From a checkpoint of a small mixture-of-experts model trained on Wikipedia.
Experts: 24 experts in each of 9 layers, 1 pick a token.
Below are experts of layer 3 (counted from 0) of a mixture-of-experts language model. Rows are named router (the router's row for the expert), gate (a neuron's input weights, with its number), up (a neuron's input weights, with its number) and show model dimensions 0-79. Each number is 500 + 25 x the weight over its row's rms, rounded and kept within 0 to 999. Numbers have three digits each.
After each expert's rows: a language model's description of what the expert responds to. This comes from a sample of Wikipedia text that the model never trained on.

# expert 12
router:519467502487494502483476511462452515498505481499465481515543512461517473480478489502521469483481460497468468469519500482457491551514546462472474506536463456464499502457538513508502482495470534501444487472539479465479477484498503482521495495
gate0:545488522535499506479525450509466496521500524514478482488530482455486528506467490502502493491470458490470510499526540485491534491506501465472545545493466520486515517494514511492501509536535494466508504536496478497486491497471489545459465432
up0:529498484508471537521499507525457505504471506500505480472482517525502488512510485509512528498509519531448523452466503524517493511496469525519528563489493448485456479471467493489477526561509507496489449520550474484491487512468509527490506484
gate1:516499517494450496494473498523480533495503525511464483540497507470501501482477472491490493524483474477484495499463520460494494516476532505538507494509516505498509492466493486497498507502441520516491487488503511474467459532426530485501459482
up1:479498482488467511508515480518504566514528517478521506545524487460505486501527468481489510533470456477498530520461492469459504496443523452539523501493524502456541511488475484525511502499495468529519543474492554481505496524450522520495483488
gate2:522520477518528503483478478502458506521514483538482478475531538441535547467495521486489479470488529483521486503496476496501460527514499485494527527487475458462473505486558533480499529511494526457490537478514473530509499481477542497503499515
up2:504509477492517513461534498500499508544483490480491505429488503483512514506477457511497490519529487485478567510479504494489501468504521503494443516498507458538555466478502488450509475478513476489501539523500491524468528508546487493493500487
gate3:519473531472487478510502547449554543533481541494465484523491530516439525493499488490501505452483541504530528517491512536471490512563491536499499498493464445470494457472494495516479496482476478541471530525492469488501500480500464512498484499
up3:537498481518499512523498521473562524523511517493468472462541503515462485479504475495513482461490483499513506509496460510487452522504453509467492527501442507520488499488471503498453518535487478491485508483507496475493476499489494539478537491
gate4:519442529528506497460454504478495516545526507530493518518487479463505552498532513550465505505501454490523512484476475480456472567470535491459550494487547465482497522502502490488507502493523514525495489484494513512463491486462514433492520453
up4:521453517514523526449422535445477510553523542503484482523511470509537509493526496536499476461508495493507506505493465518473486545506554514466558465511505458483477500492495498500470466479510501542500473486486525504449503498445508447509504474
gate5:438481482490468516496488515541441559497448488471504538514493498483545515493488521486452438466537555497491504431477506513510513499488459480495504495516478468479510496506497502485495496506488489490523484484501479500523471470495486520503503502
up5:559523524456563519543524485494520468559468504533514488484508497508497463510528525520568540553519472459487508553496503516468474509503482501517512503514475513499497483504514486494496486452498492483458478459521541502484506526485518485512469519
gate6:498497477496470538492480497496501475498536526481483518464522486478485471489459452486513483460485511460520508499445466510456490517537567494483489488532487470471485505461526509478457518522488509445483467507509500501481472502509537458511467501
up6:520468522521522470500536527489514479508455472472542465557444513505507507536507513465501509533488513481485484479559517453483517492485490453499504519510448525500519562503491524513507474505520534537511557526517494494525510470514514511488520509
gate7:527492515510511499537487494477501485526543524524506494535540518499504516522507512494504499524519459491472526461501501497535505505484500450507520522516490515482470483474603533551499501506479489530503525531493469506497471494459470474497481458
up7:467474474478531477490455511485487467539498502473512495469454431517519519468470470505498509474490499510485502485480562561492489541476518506499547468496493484486504484492536507526497505464495477501515486504543518490505475508490510465509485500
gate8:561474513523456481496489490513490521498475520522504445494487480456532495507497456455542490507508462505538478460491491534468467513490475474521490480512482484498481495455471516529461475514487479510489495499457463511470476501479472489492465431
up8:470503518513531479502496521572498482525526478525482515534550507542516509465498502500515485461501506483486526482480516516516506499518522489466486478513464473493518528492503503473497543506506490507492563498493499505554489515457516458497528538
It, He, This starting sentences, the subject nouns status and population, and units such as %, ″, °, sq in tables.

# expert 7
router:521457503466500499465503509463463518511486497486458485491525521476515484460467498513518469470497477502487465467528522482454480541499534476469503481550461462473492499450526504498496466515463538513463486469539475483458458464488524484538489478
gate0:507530523497539469469481505555507451528479504518523489522486524545554511448514520491505500510515459512495465473512498479503526560460503535427512500488487489521489524537518501497536473507505493522514483511549514467459495503499504526488525485
up0:493545512503504502492481491525517486503529509497494485517488483520548511474521506499489517535492449481505523494479518498541489516488484529509530502491510502496513538569485486461502483490496505481519468505502529488484522485539521529427525526
gate1:525521496476502533518518533441497522471494498463478492489506515485479498511519511510526481468552515480495512449493496445497511498492486533543425506497478484468494486514468473512466499512462498471508504500507479519519491529477531464508490567
up1:492472519527459523470495465453531504495518475489499518461515478497499519512509499533506497448485478500515503524519513487493468471507520492488515455501505505455447478506486478525485501508501473512491506457513482556488534475512500532453502513
gate2:534503496525524480542491496505482470522495500484525513544500534470451539520496498482483518550466519450490472468446493503553493530535493471498514469503489489492489500513481537514471501539464510514499441508500498492503488500498523467462473527
up2:478430460545494524494528504499535541500501511529464522488504504503522452486488481499510474495514498495499496540539526496452478465500548509486509502528501495469515474506496512495514494469476477462513549493484484477484486512526486562488541494
gate3:536507532468477461463470497509481533500520515563510481502526545493531492516499511490510489538512490497533484505521504490521483512484551519501530511480488447480517500484521519483525486543512556478504510503474496476526480468530470486536499468
up3:484531465522482506544491493503516457516485531451496531490518443473498508518470493514495483483535538505475511477523512521507484475536479530494467451519517510533461491521449529519486468476481466491496495545509544497503468506504525473474457499
gate4:476464525501492490454531520496472510481486502513479490495490533499536478428534490494479451494507482522515523497532523467486522526478492515457504497480524506471482534499532482504462509513501522530465542446485486448499518448445509520506480490
up4:493454513453458514477490514510522479526504472512459511465508498507522468519539479524508529532494508500542479486534473509485483496490516517453489468501499477536504453475521495505502487483492478507505518502527528521496531472473484489526492475
gate5:517490527487479526446490484517483511489538469512441476500523518449493503469507507476490474512487479492463518494495511481500495525498516502500559529531504478494489502481528515488530488499487496459515474472522516490483502518565466495485552534
up5:509497469477459503533489518536533510555509472491519575506527530514483517537475468497510530514499480503518494507495520513470491506513443535508484499511470501507515449519479486525505505474445473534483482539499527500485492495517498487505531471
gate6:578487529516539526476503498511448484554464492501517486480514464479541497475463502495517461538542491437461484466520503496493523521537508495485522488469466517504503496472498475531483501470513490501506496494494499517490468495476492486515478452
up6:480523471475500445503484513499477519477520452497508524548508460462515508503490490498558508521483483538543490516478461470503508502466548481495475526521516472489439493504520509493524471483467517501495448537534494473482479519528499510484514471
gate7:478406531457494505485526521467513504514497546499462450489486516519492517479533513518520484506449502478524496504497523506474524521449547493487477509512520509492504464480536542498487481514488514510477506475519492536483472433453497518536492503
up7:515545545493537526523460476487465526511504507463495521553522484516491506503495506504495479457516500510457507527476493514499505528544498519559494461503469490480484540487505482470516538502515504511501505483484516501515503560542486498467517533
gate8:487501509512506503464488503449495494488526492496506513477508515489506485467514484501500477480554513512478488513541511492475492496530499508502468509512430492463532557496487526489487507533470502427502508478460472490493501463541496460482466527
up8:507514507523504443508519493508542475502513457485491508515496488486484507478516528518490523504451460506514511481423518507459492507491506491463486513499541487527465464480531475485521491475502475562491477550537525474510476547484479483528509507
Digits inside years and dates (1943, May 28), prepositions like since, until, into, and word completions such as l-anguage, alt-itude.

# expert 1
router:523475509465499501462488521469468526500491505503458486501532534473521481467474497519512463486491471485465470477521535476454479550496528478482496491545466455465482512439532502514504468498462535504447483480534487473464470459506509477520480492
gate0:550517538464453495461549476531473494472479505497495508486519532460500496493503490482534430485483549526503496466508493528514530533470534498461496492511425485482556493449519489531525458499512510527471495484527495504477442494508484464522476479
up0:482529432482491486503509521455524492504458501502497507495552539526465471515540494478500494481442529502483512516492494472519498471484518506486443481498488520518550550490458499482535493486505498537499496513476510533504493524519545491517527527
gate1:522508532487488524477535485542472543500499537506473477478500514501479453515480452502466513484522477553475522498493517484461515515502522461503475480503496484520502477494490473506518523530519521509502499461550482472483515458534467468489501478
up1:554485464513501566502472491500491526519528496511500522502516553473475521485509552502497510509480507521491488514486508490469455477529492504494520491494485493516490509488493519492492499518518504493479509487496450536525477548457503475497526517
gate2:497476493448480520516546491497538523511473554513501481460503532523488479497527475530559479515551524507498487511493466521515481501480471531505503499506458531493475496500501494511468462489504468542439516496542523501505519483501523458480506510
up2:518529521471449500519547522528495549501462528442485521501500471536489518502544482522527493464552544505512484517492459499497526482475483491473480500485463519507452503510482516497455464505506470513475504486544516525501516562485536483506469482
gate3:456504521516514441473487538533450529506521444492499485519516490472539524492500494514514480452496509507499499458498505503517500522532510461449480482525497494536461491512517508493567507506476508479485474488501527489521483545517480493522478515
up3:473508549517457509463521560544480461479503483503494515490476459502543465506475473531463475479469473487511483505505529471521492526457496534507533528484512520540458466492518456502506502459473511546526482468493506500528512545499483500525461500
gate4:583485501508476511454475483506540534442543488506489507539461534464514492481491540508496469524533492506469495513477519524497542508467507490530521478510467513471495488450502451485534510499488467498484521479492512509524498565470475473499525479
up4:475527499511485472559471548499531475507451466515535477539504514505486546527520497515528530483512499462495500490462527486452471537520486466505474513520484487487495485530496494511517490497507510512502485511473539552514521489503463542457502498
gate5:470525494508539460554504484531457517465493489494524509517497513464506526498497471525476486472511506475494490468459486470487514523497524506536484529491481470497506488495499554494520457487477521469516474498501471504470501452478525456525505505
up5:488508500493446541489440518469522445540526532512493470493502484514485468517514479467496537506471501536474485503530508531475453474515447490496481475514513511501446493489475483519492538506491517534494527513491494497526496524497475500488492504
gate6:504481487529528509474521515480493523546474531543477536468540531446516482515523487514519484517497473460535487506488494503493548533494505542499536507499494400479547499488550545491504511474489482485484537520488501491513509500475512476479512490
up6:480467485504453524522515517427555534517531488476496482492526504484515486479490521478495486527491451484489516517534532509500483468478495490515461474491509537538502501495515531500507530529506503482474548456478527526508520502449519494508524489
gate7:496482479527515510478470497521510486492525519505484524503503469485491535492546519526455528518528492479464518510485508505479484522512523473516512482518462482469547472489493519436455473513504522452519516452505447493508484469472477527463499485
up7:528530540517507505477479516551503459516508452501514479528448523505455472497508509479510505472489502535523493488554481531506507502547500481517495535494450531536523551511508513504491493510500487467524485494511517530472467488516553518513551548
gate8:476494534468434501505525522515491530479486479493514488497484533517501440489510529547492452489493499477492493478515496470493493523470514497473501515479455526499508490506510501499542513529443510492492501482489509512508494497499501480499503453
up8:511474499458496520494519484526485558485485476515502468535504530514468499516499524519510481485503496496497491484497484475508537483524497495460491487510506529497506530544489510441539502575534521544537495493485479500508497517511516471494494466
Single digits inside years and numbers, markdown table separator rows and cells, plus word-final pieces like checkp-oints, endp-oints.

# expert 21
router:513466506462492504464500517469468522497480496492456491500533513471519472458473488519523463482491469501475460469515521480460471547500537478474498497549460455471491501450533510512488470507464540504453486479541484469469463466502508476527486489
gate0:527474530488475470479465525484491513506504522498449484486514500500522494494459472532520502503492456530472444477516525466461488529482519469476521474548477483507490493475542518515513490484497531531444493467506467483476470489512490495544510478
up0:502526480501544528505523500516478479468547464489512479483507488519503455453512459472492479503546500475499509463526462480485503524520526489500501504498502436494497493476501479477534527468493480535511485483539499505494542525451515490497483562
gate1:489477489487486513525479513443472464461511521508441513490500489504500462525469496512457478480509488465448514531521497461518527487486498495499469507492475522479509514465538468514509456482461529506496494499462453492485515472517536504502498510
up1:460547484536499477512526494541503509479565496503484450454528490522522511486523486471459514493485534503508507474538516491514502472596455516543504496497504496462493512512476472584484494465474494475502486483469522463478485521487521485519501485
gate2:528496536464482500477503492468466503509460495516471474487522519493529483470451491494508479494471478486497453490497542465458477531536509483483518481542473497471489511461499532516508458490479510496435484508559494458489457486514523457529477488
up2:487489479551495473497496511534534485485477509529494525461501476519492530483487488487462545495456506519550438533486491476552480484517494479483478538505497524481460511520505496530517506516528477506491542507512483493506509460485471489468511459
gate3:546494500474476454501504481484490514495514506527447494471521530518516481481501511517488503478511482495486502441515519468501468524530483481498478502544458451456504483496517523489515491503447500513458484496505448508446504486480519435563472487
up3:535510541494485452524502494504504472488493509482495483505506489472515517473520524477501510541507476559496477554489491489507493479455502466526502486487534496500517510534543539484498474496496512494482512507459526491502487497482507511533528487
gate4:505501516536498515485486483439489514509501501490536490504518502488503439501484592523499481501470467490486504496479484452494469475470505455486507489503454460500488469502457506495559495539494497543492518540484513497484499518516480466502473518
up4:537533509514505509523496485497495478521497507473541498527468503508447518467511527536468488507479502492511571493465510491483484495538483440465526483495514497519465478512521504508471481517501440504491503547486480479525520477487519507452517510
gate5:490489561506532522473466527514494518498499485500465462479515491492516529470448507501515471469520470464504482495527514477491476516537512524488477500508527502483509476490543505501513442497505532485480489499504496469472525493521497438486498464
up5:514501564490531541499503536509526509515525519471460454492510472485525539486459508492486481458539476479508505502525504483480498484481496528510460450510472544467512524507508526477488471502524527502484506486514462467454512510547500444484509493
gate6:478470491485525462479446490493503540491519475474523495509520509502504500493503521534521500500466489516477495520532527468538478508480481492518517501506444513510484521493476487507576493480494516461511544508488534486498534546511485535459501522
up6:494470526499495472483476527539496508459527493444476454469455501447512497497496517512476481492523488496461475494501529512521474517524496503494474524491474545490522535521458475498502474500482512509506491491482527495495505517511496540529534533
gate7:540512527494489460538524478518485445478501448482480500473506493511509493500504516517486471487518530449509489474495502542497551489544517520526468486499430494443500553480517534469509468493503523430503459492554520471506461527547506492488530511
up7:492502513499520491500452470539489466508483486519523491440474528538488499502525535474456528503455481512545469477501512544465483536514509497492516500509495534464531518485488490463531497508463501503482509517487507492503523461513434505488523469
gate8:454489505489548489452461530454473522500472435499484503554453515569515502517500490544499490509500499482503501500519498448501506507524519457487476519505525509490500497487498522463496497521527524516517502508507471497523505525517491521491508512
up8:510498517498550482516448526498480519512501455520486489541486501545519504540475479529488466506492511465498524513520514491471492489527495473524561491509482518473508543522492520517470506545536505505502528528508494521485504476499491496493535478
Bare spaces, table-cell digits and punctuation, non-Latin characters, and the noun style in architecture phrases like Romanesque style.

# expert 10
router:505474509458495517472479518465461520488481512502451488500533522464517465464471487527521462489489482497483478473518512477458480551505543480476499492540468455468477497447527511524499477497464539495452477477539486475464458462495506482528487502
gate0:502439528487522479470472482532482487524516490461480490487490499503522499475484540492528494535477486520462467545500496510506500515539534486503492518496478461516500497497556487483480481509466467496480464444512511489476479503456508514543504499
up0:457511522506505489520477521504484526512504544452490515478516454467524516479490570437526497480519508500548482513521508490483479483477472508469511531493497506526458479436479531531471512486482464458481505528502469477516487537448482464518489445
gate1:563489509511492478469506547419462521495505482487476500495507490482527466455469506547469474495483485452480480480514488474482503511489539512470515500549463474463470500489478488488515492516479520494467513498519442436488456510497532496518511490
up1:524500547505509509488519508460516522533494488483516500452512480520478479517541452497473496538490497538460485511441477513538512514474487508512457483477555506510484498470530524513524500498482500536477513490534495447513484499489485469528484474
gate2:522425515508474545453479468453476491518521514497514499478523515490470521471471481474521493503471500538507477511526504528486517510535494516524501542506498516496528491451520511472478521456482488486511460477479497468462503495498517466495500473
up2:469494477501488512521493477457513527488535464548497465530518494489496513528459511505504496513450483511533510511528546460525448490488510496532415525515513496515479509548518480534478471460511501519504494492479474500470488469455533471526533563
gate3:508419481501528474445478546487489509515500450521517503486518496519495482536518509510522478481525510488477477536504472499530504511428527488507506515485500499506499544483572439517460491528467499480501539464529481498492470465494486509487477517
up3:492538515539490507546504499557521470543506474480457455506471479453495533492488499523483521478509534474545531484459502459490462522546482502528507555467486465482513456503490534486528511498519506473519492500492522504513532543508521467497543511
gate4:479502479515522512515516501513468545492488503544466506532477494503484471506508506480522435486480465529485488526481504494520497529498543513463531509518523493449515516556487505470513498481508501474539451468514495482504491475556503527512527494
up4:505479528494537511471487504490528487516484515526533488454506513508475508505489513473476539480503530525482482520501535500502517473529510457521533493496490480502461498437528496491465487492528544525504507488485486494497501494476484459496510450
gate5:497519571468497457479493534531485474514508526512466509477476533512547486481513471516526494482480433467516490481511496512520489541490541507496469499521467456472519479493519468494515509516485507470493472476546485523475494475483488487496493508
up5:504455479551463545492494517476459508498471509481517506498520508510499517519509476507468522511492568493491472496512482469467485481516473498516515498481524548486438480457471461520494480472522504497514517516466512488487496527497521479481491458
gate6:505447505478518509504473477465490485507475513501493526486489537506472502510496538555497513501463480463507535492465514489495553493503534490464515510498456481491561539485517503484551506522495504501497522525502479517491543449517481498471511476
up6:515475489490523559494464463477475513466492502483482527478502551506527475499503503505498476508487488449514533487473507494491528467452530524482548512501460475477540551461515504490543546512502480516499518501490503521486548450508495531466529505
gate7:505444509492511525501505538495505489488506505485489517552495493513495486491518549492521508503492491528517501495504559507514503512521536487527473501508532423496438496478523486484473487485505482533468552529493526473473504474455434500535452500
up7:491472505485491509502518487489494473492480507480437488512525483524438467523495478524534530488516497503480498509491497520508553480549522509506493453503484465505500522476493577470545496481527506519502532532574499509481477540597540514498516476
gate8:474527508478488472529471487496476467482507492479496482467486437505492510493486457491490508478451476540503511482492471472532488502551454465497491499499502505512513525505516542521492506535454506542490441496552502478509430519513543492491479525
up8:523509520487479475489526525545468531466490466497485502498507559490509523522471535496504490516570511474492516423499503530512491538483503519500467452493504512494466533490523462472525470489519502505521516547491467472456536476519517473505506491
Digits in election and statistics tables, place names after commas like Louisiana, New York, and clause openers When, After, However.

# expert 19
router:523481507457490501469502517478470509505481507503454486507530507468523485466464495514517465484488484504482481474511526482462472529506533480475489486544465450469476498458518509527498483485444542500441480478543495466465477470482509476525478502
gate1:464491503490498441474507530512516501509513493488486465543520538493526475507479500474556478498488490492502476470541501480488510539502534471470488518541458469493500483463504522516482447521445517520476489503528508497484470507488523469548471494
up1:499482524496493492469518539494512503497442510458537456469495519532529513514510475506486525491497456498499464513527494472496518526469498485509503541511505505501489512499494473552498525516542503559460502448497486544452511486469486507499505466
gate2:522517465515484543473480537528462507457510465525449500496563501526534485501518496476524501473523498496518495484517497499520493509559524502497511521554509510502490493501539516485507478507517509491500498504493536518458489499504483529513520483
up2:500532516512537515489480466563524521514506528500485472472467507492478501469523471551484479484541478481466535466504500477506421489494453520476510528513488534491504507525514479532480494473524491541532486493463480486522471481541517483481512510
gate3:514498467523471467462538526475509494527529529524529519481507454434494475483485506506552508506487490455499477518510483546537486455461529502490496499502482482504490455480584513518488498494511473497503484502506499495541482523496483524495490542
up3:505471522521469541525484502495497486500508502441474505462545479449487446509473478508516501487581532478527476505508491481523534497512483512477522461497451499484535520533514508480477505498475533487522484454479480518488496509499530540519504476
gate4:505475487513557532462506474472499548491507505459491498510493482503469513456526507516444469472485535504504509513535538452475482477538503512508516489495526508467507531498505477525464520464498487519467545469470516500479514470478487540527537528
up4:538498513524500476500509461479496523460517463517510520468447501555484541516500510516485522517449498495500491524541468468522551479535475493502491524505485509501527501479506468485483526495446454529507551498501495524508463512501484515545531495
gate5:464477529495489495469479555522481540496505458486478501521507528491551489495493499480556483443470480531526542493506507485487475510479516517509514496493523477525520455545532511449488475504511500519511508438504487510488489480500505537515541478
up5:506496483519529542500513497475499481498523535529497497500506457494526532490502506466491508534529498491472496544536534486534505485554488499512532519528484503463508523469492478568528516467511482466500512500460497512477497518471511505492449492
gate6:481478470512527503531463496517485499512524472520500497535538533496508482520516519492546515502525521514487483474497513508518510516485533511550456494492497446472486529504519504456500510506485504482476494529511517459468515521510468533495485489
up6:480487498504489516519500493493510490499529490489511535532491512523529501489528519458464465494510499536525511538538521502470482502522486519485522492482529514533498473514509475555467517495487526474497479518487524522484513436498520532485482526
gate7:484476501500497515469495517518481499462504502468517483530536481465469495520456500475500484460511501526472525504523499516511484481515523512518495471505533453467523495469539489553503484477472524497494492516498525489488500456518512519456487471
up7:484502497487470520488483541509517513465516511502538477467520489493472507520510501476538480471471501535490513480477470462519526478488523507518496438504523480501509524508500463515461500489539503470517500499487525486462514496517525534511522511
gate8:517494527515516476457499485476524502495501535541538488517501483503514526520492506493520487499491508547468500504524499478478474485500484489487493534485515503534476496523544482514461498488431533479523505491529506483456499503519496532522509538
up8:486510441471470535548516469458466479496537476472484508501512506501510474556504497479486522467483539454509519498467523503527520512504506488476498478518467492460478465477503507516494499477520493493488523569502508511542535490473513502453502498
gate9:505494494479517475434526469512481489489512505526504440478518503458550457484483509539499474516508499483510516495495494513504517516557511491528513524509495540486497493501514498509494510439523524511510507494486493502493501488487480521559507465
up9:509525527489506454509505511513469458562464448482515529553532486480511497544516523478511534487539490486513463488505515469519535520489481503481534532494504449501493514485456533489484471534490506538481493542516505446521510513506527533526473481
Words like about, approximately, nearly, along, after; line breaks; and final digits of years in dated news text, e.g. 2016.

# expert 4
router:508464513443460507498505508457466510532463507472475468489545487456492476485464496540531475492502473500483461472516493505487478533504539463445495494551458465465503492476527521507486462513461542497466489475538474488480444472507517468524496478
gate1:547475520509488505506483529468466504506533491502484550473486500511554443485528518506495505463515521511499481531471479506458505521478509531481490470494507511513503524439442480518506511478510475491478470515521522488494508512524472548575514482
up1:509504539538526446529480464543516441531538503507542484513523505488506534484506495501518527522523460518498496487498507489502489471464484509548480528504478487486494494467534482577470465527507486538483439508518490525518474459480502473475468471
gate2:561488528517482500539506508454499482545494519473489458487552448498473494492472504493541480480529491492534495489475543503488474482512462493480502495497492490500478498492514498487449490474473500505496511496508496493505468470492486481565481473
up2:509475499493502483470489487510525522475501454462474513525551491495463494525509555469509531500486489523471464540566512450517546497515533528499544516501522521486471492515472485481469466501513510488501499514499495499515504501440497551516555474
gate3:453484498518468532495468481466501534531493499527499452482558529471488489493480485523544471494504501516497532490525552504522505524447511506485446507508505490498518491511497513476523493478501500501499502478500524479480510485467536438504511549
up3:548485475496494546503465474509510509524483523538517462470469510468445497506526481516488502463468447491509505533485511485510486493477499519440455488496497534518518488501495496494515426468517556524506465504523518492489525526466497485475477488
gate4:519476544515534485475455516495526533518447538500503480524552466523468505522524519527491491496537480555507502514500524465508506494496560547450500522504470512525484476463475526465500530460513522505510506506501512505528472499503504489496512479
up4:534443538505500508488509518476529531536474535514503488482531500525475488510507513547478508527528466536499527524513514493499530509467517537490489548502475493504498477484501528491551525503513515485507506498523513487515484536512484476485528437
gate5:512465454497496452503461531507504520530494518542494519537554474518507465507488498480524516512486502488514466459492512481487517494466507503570495491500471450508542470506521530470514507508498474492496500507475516481491513501508520480509470466
up5:528523513489464494523461516495543499508498523481510521438516479415506479548484494507536491543527544443513518493548530505528508494518528533451511487518486513459474521485481521483530461455492498500504479536500537446481466492490529481526556494
gate6:481494514453459507501494502507527574521504503520513487535478454476511521509538483489465511478496488548476518551497529508516491547495518478487484459489514500515494487483506489480493501566523489515518498475537500484514470494537525538465486462
up6:510441482492510498505529494516489502531486520527490509531534466513485556494502488477445536491489489536522512542487516480495472547527502506523512516490508522498467449485495498494487476541510516521500510477505507457505535528485552547492489466
gate7:509496500491528510498539523461500526487505507471520520503552538506493533480515523453489485554446475510502462483468500499474471515510497474495498486498492486489527531502471525498481523493465499510513505493553476549501484499484467502521465498
up7:504476505469496504490494496484477517451523527511474496559496472523502477481439506471434510502454527502481531473493517518490490487491541511539499474500504496480488520537505444504453514525477514523518535545519515522523490481512460509546527563
gate8:465460456481502529491524490431492511547502444498506518463508487463487493535500493437488511458437491492488527527544473491485503500501516497531503473512510487489544509489487504495518477482489482499482508492497520482534470502528511515499500510
up8:486478547465507474515499507489498474526497507504489476493509495526485510545468518460533482535485507512504533480506459501531522520487490459554505504513511521511500506465524497507504502524492496477472554533478446528488497482469481518494540488
gate9:516502538447472487470478501462492521503471512479508506466534463498469496496504470482577509491502519471484532503544474502434459512502505504485492490508512505514512551503483498542491513446461519474475464461490496461487444492495475523515492521
up9:514488496541530491483537505524547519495506497526478514500490557499538505513476528528450507508506521513475476500502509459549536524496510518495492486503492520484470462472506503477553490544522530531505591536498499555496562478482522441485497487
Nouns and noun starts right after the, a or his in running prose, such as process, group, states, reception(ist), scores(heet).

# expert 14
router:514457511453483495473498521464466525500476500484462493501532515471522483465466497525522469476494464509485461469517526489459474545507539467463483485549467461469499492458528510510481468503463541508457488472545490480469461465499513477533495482
gate0:458477506529485541502502467462500487489522480523498501491502528496557457493484447496515475475480442511507510488504502527521517551512492504517492527513512453491534477507557533493457562495498483456491479468479483476489479497508482492455505491
up0:461501461455516501487453475496503528466500470450499508510534484516469513493501517454506509530432495485501535504549463537483474499495483499503478463503499518488494532498507476513466469476471503491468504526537520531491512488499468470528504494
gate1:515487544536553513490486484502514452536495511505490485505504516512484513512522527454495536509502464498502522501528487502471455541491484477528539476509511535525494453499491479483488477477474516548510483515507476504509493541472507488564512533
up1:504481499521537483537488493527485533509518474509500472543538529472548522542499514466518497473518475490454474485498513514482455540506508499522456471505524495511524474529494515520515488481454503477516494514516495485478511530488556518514514517
gate2:502519463477516529461507494471440522506506480503497557477495506469530487510476464492526506511540506502514508496519503482500531519513514549520497501503507526497519537448493481504497512517482507505494449498483516475445481500520510522465501483
up2:495513480511496488488538515472514484504491444483501506489500516504516510473507485534569520498480486479508503490507464519511513509494511523532458478487540484506503496512512506508439501472526541483508448465479447503501488507497480553523486493
gate3:498512493455491504494522529449548499507500493457513521502504494514548477491495506469485488527452448570501511521494481494521528506423489509455516457508535475505525496468480478499509493514483494524485492501497497466500489474478499501542498548
up3:473524483480509525516479500482513492544438533456492489456479544491492466519510489515502523529465520504486521515493476495478506500519513420471511535490553515480549502457510492495531513509502529487505514469498493509508497485520476491495491475
gate4:482490542513509519446486551472483524497489458504442483544490510527525478525470541483527480507492477415524456494496501527479471514521494549508516536485509517489500504440492493484492510480508513540490497474456487522456472522500484523535489513
up4:493503521506518515501514485484497443524480491487530528462525502500517489484454497485489493517508489546498487508504461482500539491503461484480549518499505475464444512483514486512495548518533479504476499455475489496507513507475497509502504450
gate5:522531501438497505538493502470498479456475516479496501496559488488496475475534445521529533489520534568522497458544500492506464509528478495476478472507496506491467493480508524511447480493517539504476464482529502479451491457486479531534487518
up5:510514509559485486461479455552500499496519463516501482483478482483502549495494525497495462503477488476466486553454521498506536494453540489486513505500495467475533516515522498518500487492495461523509472527473526488528534528527525497496508485
gate6:495519538486522513477497490474496485497538511511497529543499491485527435502487476461486493525495480546477486496492488463462515540492546529437457489512490537512467492472465460446523489498521491491495443526519512479518480535503515510477481547
up6:522547518564495516496520471506494511522505509481524503541503474527500466520573475513491533495515495548506526459507458493528528526535482482522458510519504512485504543499493499559540488501489530488508504496532517458502499501559490557485494518
gate7:469550488524483480494510516438505503531479491499511507521492486495497498502514485487542487493500512452502481506485476507520460506523529496529467499559494483538505529505486492501540510481459531477499500522528507492502488503497544507550470508
up7:526491538497492517508496526528525483482461527507507503495485494486504475474491493501508494538471520510492489516522506487510531496480465506469536528459513500463525488465506489513439518484517497592499488464489488462496511521502495510487500479
gate8:535491505471513531462502527450493567491531520444506529491508508525538490510474487495468487479529527565525514478505516520512512532506521536501471520500518513508537541505448484487471511485529482499513448482510496477418448488512506464530497512
up8:453510501498521459530507483526491484503478432516534469519492505491467484536523495500489504499491513457500469482477467499499465491510487485537504507499484507499490474491568487532515478492471544490528535507488507538575511520512519507457485487
Line breaks and digits in coordinates, dates and tables, plus middle pieces of names and words, such as -ingham, Jørg(ens)en, programming.